{
  "n_layer": 8,
  "d_model": 192,
  "n_experts": 32,
  "experts_per_token": 2,
  "d_expert": 192,
  "d_shared_expert": 0,
  "activation": "geglu",
  "moe_layers": [0, 1, 2, 3, 4, 5, 6, 7],
  "router_score": "softmax",
  "normalize_top_k": true,
  "routed_scale": 1.41,
  "balance_loss": 0.00453,
  "balance_bias": false,
  "init_std_router": 0.0272,
  "lr_router": 0.00119,
  "n_head": 6,
  "n_kv_head": 3,
  "head_dim": 64,
  "vocab_size": 8192,
  "norm": "layernorm",
  "norm_place": "peri",
  "norm_eps": 1e-05,
  "positions": "rope",
  "rope_base": 100000.0,
  "rope_fraction": 1.0,
  "qk_norm": false,
  "attn_scale": 0.125,
  "tie_embeddings": true,
  "parallel_block": false,
  "extras": ["capped logits"],
  "init": "uniform",
  "init_std_qkv": 0.0411,
  "init_std_o": 0.00726,
  "init_std_up": 0.0411,
  "init_std_down": 0.00629,
  "optimizer": "muon_variant",
  "lr": 0.00847,
  "lr_mult_o": 3.0,
  "lr_mult_down": 2.0,
  "lr_head": 0.013,
  "grad_clip": 1.0,
  "warmup_steps": 200,
  "schedule": "wsd",
  "decay_fraction": 0.298,
  "decay_shape": "linear",
  "final_lr_fraction": 0.0,
  "batch_tokens": 65536,
  "seq_len": 1024,
  "doc_mask": true,
  "train_tokens": 445400000,
  "steps": 6797,
  "dataset": "wikipedia_en"
}
Below are experts of layer 5 (counted from 0) of a mixture-of-experts language model. Rows are named router (the router's row for the expert), gate (a neuron's input weights, with its number), up (a neuron's input weights, with its number), down (a neuron's output weights, with its number) and show model dimensions 128-191. Each number is 500 + 50 x the weight over its row's rms, rounded and kept within 0 to 999. Numbers have three digits each.
After each expert's rows: a language model's description of what the expert responds to; "mostly gets" lists some tokens that are sent to it at least half of the time. This comes from a sample of Wikipedia text that the model never trained on.

# expert 26
router:477507518514487500479569491454574588485528492482491529508494621481575551513502510473558510463480420526522486542439447565517458557416563570578416550595483525503586578428560558531468472565567428
gate1:500484519430477427539477515464391511426499528539610553511588550533570463450579523528515435576485554500496453602436421543518536555556507510501482544531467466556494432529450486466567449409506561
up1:482550492435527526457549402465443490403502520470485558482507487603409490480371511568520445480514455462568515523454526566545538535471507499517478454486461442547553526463472457466542470495481546
down1:520496578449440485554484505541515443545485465481451498536487511463495436488450510537502457462432483515561496519525478573570455566531536496541482463388455517371521501409567550487562473503513522
gate2:597480564525503473486444589425531440457487492515450454475560551461549503569642413539440534459509535522466524491488495507548624451526527433409330508514525460513484421541558444545512557431375577
up2:463512497529519449526593555430551478605450571499554491508550485451549522504562460510434603571486508494449406469447457519487516374525525537527501450466513449512453453510559472469474458468503434
down2:496459458493463499519534477471482521443607499511540448495571473467557495454597544506488560448450428477359472540494534495612468537492440590446518446440555440554568449458532441491444517534442549
gate3:590430456396533494445558454486518523534514513566579553565548481450583397474455436495491525531590519451501547549530459478429528524552445386537474462459484472487559569442430546636535544558485431
up3:539518527442472475486557379417488489506469463468414510601541499562499444559492558488484524508584558422564548583552506498553566489521448487527494470405376506524490409446469519616501557633448556
down3:569508503541513423523576487565470501528518467441405514512541465489537475462518435493500541510444455537468467576462537555429507501544464375454499533493555539499549568557436583492378474390468434
Determiners and nationalities
mostly gets: " his", " the", " its", " The", " their", "The"

# expert 14
router:411440506557546487541528538439546509492518506457524426484566471505594465530535568472465505495508588487512462490466493493504583508455540601512515518469505577446494437462460517522510571479490426
gate1:529531400579559502549523490398460527507468518518518500507467515532480471462435525531629502422481515456499525538569548504492541467563532461466382595444504529433520367518559516531438462497581436
up1:587534409607554455534470419428391530570519467504568407513522594545509504415489553541580469459470525481498497556584526466496560468494531485447357515460477591442487476510599504511493477503553457
down1:597554570471434513417607493541461423497447460499521493495480566518524542498539488514474523534475475505488393550460529623563461580570437364386479453464547434552460591528407538509492516482414485
gate2:504542488468512493402491491544565531472548514643462459532500522493507552567512476444489477477531499614476547479440469624554442598542557462487469442392442517463545475437522497475578491413381528
up2:472542434497494462496502498574486450546505513551560501581508511558437570462616513530487484583502591500534541466456449518503485528466446522491391416520407448404517437431446490571548543500467535
down2:550522555479505522487473476443527517457562554468490549436495480456469477536412504490505493518543376491423495536534545518531472405417461407526609528506466554596498496542542428502375493575487433
gate3:490526516442463527503440592455438476537469516413477608425523516491495475576578434383496509521508516544541531535535361502534431516491472450445611494550567437554582495472514464531538536476439461
up3:503520474585464477519476549506524490539555461476451464590489578462427530560516495519468453485528493516520511468450581502475472527464526415540535504482499506559469414462637444522439411561442467
down3:523520557407537495422508479470461430483543516519429583481479493571571418410535370431525572499452451518508488508478418581524426492625408427457604500509585462458446544564517487496534552424515528
Personal name endings
mostly gets: " John", " William", " David", " George", " Robert", "ford"

# expert 31
router:490555484517434497518398579567535405467486611496510502552513505414541445426521505497484512517543450414478409548547393453538474496466450410432543484551563515461486421492601572455498438435470506
gate1:513561435553521528487426451571535411493553499460645554497566487506514510504505566479466470509480465540492510505472472468391451482501459483476579455419551447466475469529471527583502534407521543
up1:525438471560521525504446475519514515458531378532544551508576433525524562505547515486522503414450570531516514420485526522523380449547511513511521533496542505504488479540587382517410457577522449
down1:474527551499525437543445466538436474468461546459493482591547416539492548586457501551458507557492461421554515467573588563513423471426486510390520524535486547539488532504534575395518542508489550
gate2:438324479467464493474480510457522524533493483467466486483499578549523476490513575504478462454467516473511497449523378442492641486494499531461553412611581454501527594506527464542384474426531497
up2:543518503468519582507431457524430589453556452472524515522536414449501436620564535560394481597518536591494523433562491514391418478505578508448465459442505509628484471516554493531532423444509503
down2:426419492507500460430528496501467539514460541582513470513446436607591393560473396494510508505499451492517585565507462493487553426535505511501516550544549405491466426612595566549423442409507571
gate3:502464457579532494607533512441536479512545521576509482570505479470542543515435437483564584410552459441484444447490496454485475544414493606553535590512493380505497529488437511486493485587451496
up3:463445508538501521573459549588492475446487439564504480483470511447458577518406489479548497445488599508538377493469551457548375555402552612456502539501448549503469471479371457452591506480402455
down3:478414512608453555507354470488525487456573469523489422435487497541552548436490484488530471621472475590483514506596443437512506545518599519555464527491517470571532471492492513553558554578440454
Word pieces after consonants
mostly gets: " Dr", "qu", "p", " Fr", " cr", "ill"

# expert 22
router:473567432454500511451584588506592577509529485538467508505522507411504552465500462546544502407476420485424482506511527518517539485439530613558572523598438371561502550506483419523425449507487496
gate1:513550565530431473497475438438503502397505502449485493563558435518597465342524511406456477561509572482566496528525539621522578431545513499446444494485511536539444457507448486499441447527541497
up1:438490419394586465567473610534496538502370538543618493452471555482414476566477496568448486404489448434485550468545450449541509475507492452530515547498469483466519565435540483458601511460459533
down1:459399527519533405621530561466489532569440382497470539558453495556565497387547445548492479509414527563470531535423483535447500603448528487531498479519533565511550404552503521479475636545539522
gate2:538566574430556541415464504491555559546489490514515520497503441498523522550472409534540619519516409465499472476523520451461493494523473580461420517465532545433352522348401499492455447443480441
up2:548520458463518480508539471493493517535502484593488488492557492533556589482444493454426563526498410432530535496514544560554592423499469470635433437470542487477441418441500487482444492415445511
down2:479443524603559483497542471436459499561408503527485545415540490548498442501466556552550569583386490444461484494610599466461558493532607496507475458530466491423479431450415497507452474539423476
gate3:452459495437474527441429538486595510468482483522532518453331468531520584561433459476523522510519540578591550467506473504500467459506517465563507451504433474545512624448485535574507465417501559
up3:550468518391440484469616475484491551571545514504482478441599547481462467452538543463389550458473502410469493513432518510545506580531480495494490512484541512386597405469462474411486456550491501
down3:467582534489504654467521466440451431540487510477457540500579495484486533560510435458514538506511422514491521491510438580456481388510525512454505622520508488558486427476509590455397538548535446
Adverbs and function words
mostly gets: " has", " have", " more", " only", " most", " many"

# expert 4
router:547505496490532584509525430475559585512484451473561503437560524473441444508522433552429577454469518421548495437510634520549549436539449450508514503454404505504494390524507486460551525542475524
gate0:557487519483547511474589524515470405445589523481375552501564528510423592488465524518469587464515495483510515502442491497514457510452493524545504593436543489476462473420402590531516495544535418
up0:485512468466551380538487485569437533506445480606576504459436496551460496486440407476527547558491579569523494419431439488535554461537579456471439474479504533525512449562406451474513525415447479
down0:494479494334542507491472524558431516478518514417427449458489456427398462502456527393570553504553502416450444549495574517414512506575521560432432510488457548507489610532536520533449486551547504
gate1:522440509504467552402571487504444500458483550507580601420495506392453437490431514591440552497414506453506502483417482433487477538486442606610516531531563505480525456538554538500508553505496432
up1:448554523513553425546455535564473515475500401580467441528494462522463514522580506509447459564562496562467531605500425528450546447552497498385482455513518453534431496464452489478515489520517505
down1:566589580437512566497475498545490474526547520466498493398534567525519510493505564519476504430529492463617471483524410396450519464409521516512534447541533388518535517433523485539489496455510529
gate2:531396500521505510611561522502567508526509446586448459502452554575632434406482472520477596508532471485401449458477546411556476521528583535525529547503513556538520541533509552491648447527508430
up2:513593453492516502441521498555554496478553553516555437448589453434511513453514502575477512485461474573495603459460507492485479462425471518498465474465507422529609465466469457513366502533566501
down2:408566480510580459616498524538536586429539543466503643474501364478555562483482477441529440508518494480425437526526482434505558522500518445482418424448445500534502485511519559489528527526528532
Table cell separators
mostly gets: " |", "|", ";", " wanted"

# expert 12
router:494492553538541508569571496548500594566508541465546514524543496443466472612476572492522470616486559572519548484541396513499437480539507508552394461503566511377457582430418467543510495548610520
gate0:522506565511512523434547457492529453499500459534531454499455420511538532611504517443524445498465489479588566471482524505470464457528608438568474531491617493486566517494474516526430501448477468
up0:439494504443480447545512500486462459515529545510443450537484437477498495520428470581442517571539475399535434549529533591489433522458525577514399515405511591551469424514473535500492452433546576
down0:576553571586481465393510436540475511537532452481515466533546551480480519482430498501573514434631560544517635456509519507540419551546500491494593546482563485468466539441516450469501471550480448
gate1:501512432513525467516541418545377562492539453542377566557606503484521525491460549568551509456536546466444531492398429570490400444469500404610545486527471494515453474508585505502517531514444525
up1:559559469512456449540446556556467552531506495542561592515468523542439455461551476467446597472499584532554487498519547495490589477529478498460620448524582624468520459411488499467485443396514500
down1:543428525553434537539571517410571491457503537503443496494494474453490515543506587513443507449409478560558437479450470557352453508481490534493433446574473457540450514542478438471573509525455557
gate2:508460371527414509491518461522393498556463515505550526413480465534558533555493568497352502523435577531501528466466498484562425592477515445529533512518517513452554621551547441396496532480522471
up2:502457516430475495443483530497509497466457565546592507398489506508531416464375545435372604519396542538470503464505554444439512520445481572459440544454418583498550548482414423483515400444455508
down2:443466548482526531564481527470470518482494495403410540547572501480457476512497467588560488562430517528490536478514525504491516488524541568581519473457466488547575490517534377484468533535489514
Pronouns, be-verbs, biography dates
mostly gets: " he", " they", " she", " was", " who", " They"

# expert 28
router:499446463455575440424509497529387520551469401462457478502505529501540419557514583459478510464521559474423525538567540571455549574474429421449424580426455397488501484518456468489537516447457582
gate0:492487546500579472508569515513558602476568556514437441469556527440500572586474451496506536501546405563557504497428484462487397533465531409541544442386550573386434443490505494484481556569534516
up0:450511500623550475557546500484464460449494449426555445546429585496516451377441561520518515409483537563450513509551548538549459483571414521495466574573556391580537513567467493536478536459552495
down0:488474485470521543546518459510464512538535483503473497425607394516555586503576442473458398507526394489635479476533455491519562513539617499458483506393514547543518480513448508457461524549463476
gate1:520542443517529551507497472510557473552527547659412530473438477519517505424501491518491499552527437417489519542531463491528483556460463629496537455570543574494517451507495474482537512587539600
up1:428431459419509543556476493454412495470432565573573512444494498513528517531576510480521542460436519519441540451490530440510518444531478532460571581510489603414582442532575443547543492491554502
down1:468493489414450542479491548523500489611492468528508498554568565421439499548493564492496560501454542514438503504498542478430489504490511456485434564495479478477613467511496454527494509404537512
gate2:487483466472464520462487530528501423510537601550557526523472560498532483523529417459577563544395408498558446517454463512435623468448454508477533515497427514491479404455627538521460481538421523
up2:515512508597401478536516586559503506389506535515553501558553524485496482511508563465576526465530529610486500456470481488572512530456455515456487425474618448523465426494539487510425524516443499
down2:488485495506417491431464373550417508503428450518515406494451603513415403507533565480446570563533479494508577529535524489525557513540469547482538525571589438559454513573484504532484492506516506
Numbers
mostly gets: " 2", " 0", " 1", " 3", " 5", " 6"

# expert 9
router:479564584525588559516537464413556495588469440556446509552417574610497504488513480487473492546542492537437430520455448472504540496388474580552523519564435514556571544535512505469475479552571560
gate1:503540386446555493465539512519614517537427507512540492597475494489479520513508457450624511496497489487392550485510515492517526480477488500468507506457439458429561421533496427454484483435472440
up1:520472567490556488541459416586546536376401536486507487520447449525599577607450478498451555521531471525416490540446502522514505524516479629488470459554474444551406448512509568554455571481466509
down1:524425495570508432481544528448500539523483473507430532505489495530490471452562470500552515516575459579479499485472535452508545518456484496415530382455539484501450475564590601562492494496542487
gate2:472466419543491517506535493417440611574406512521597509434454554484550493502546525425530500485600488447475458491523477560555493524509462493395479574557469438503392473515461510523464447488498519
up2:487464567485485462515460486367492555576411520504450436476524477509514415522502531492470427461510569461522458467431507666533501457459423511503514552517501506457460522566529533512516489402422558
down2:459412582488528509526465581539510522478526505454450449519493452493529547535505492485389453469474452494594490482525492509523458519598541429554478454478560530527540571574419480450569539523450484
gate3:567526511537486533546524524515481497457480554590525468455559551487430419521494478488512486477472433485500485457557500537597486476537456499593487504406467429460486570598494476504533476579462436
up3:519548489439454501500481559532439530523513487528514527460527543564388571408423430559474519541497442396477455445494485635447519531529470503361494502528477547460461474507572442442568526520466470
down3:526481503496550576553520562554512483385484426605468558506464504536468371494482496549418478390596522479537550525477506540438485509435440527457572547441497439540530551597467491519531506531489461
Compass and place names
mostly gets: " South", " East", " York", " North", " West", " north"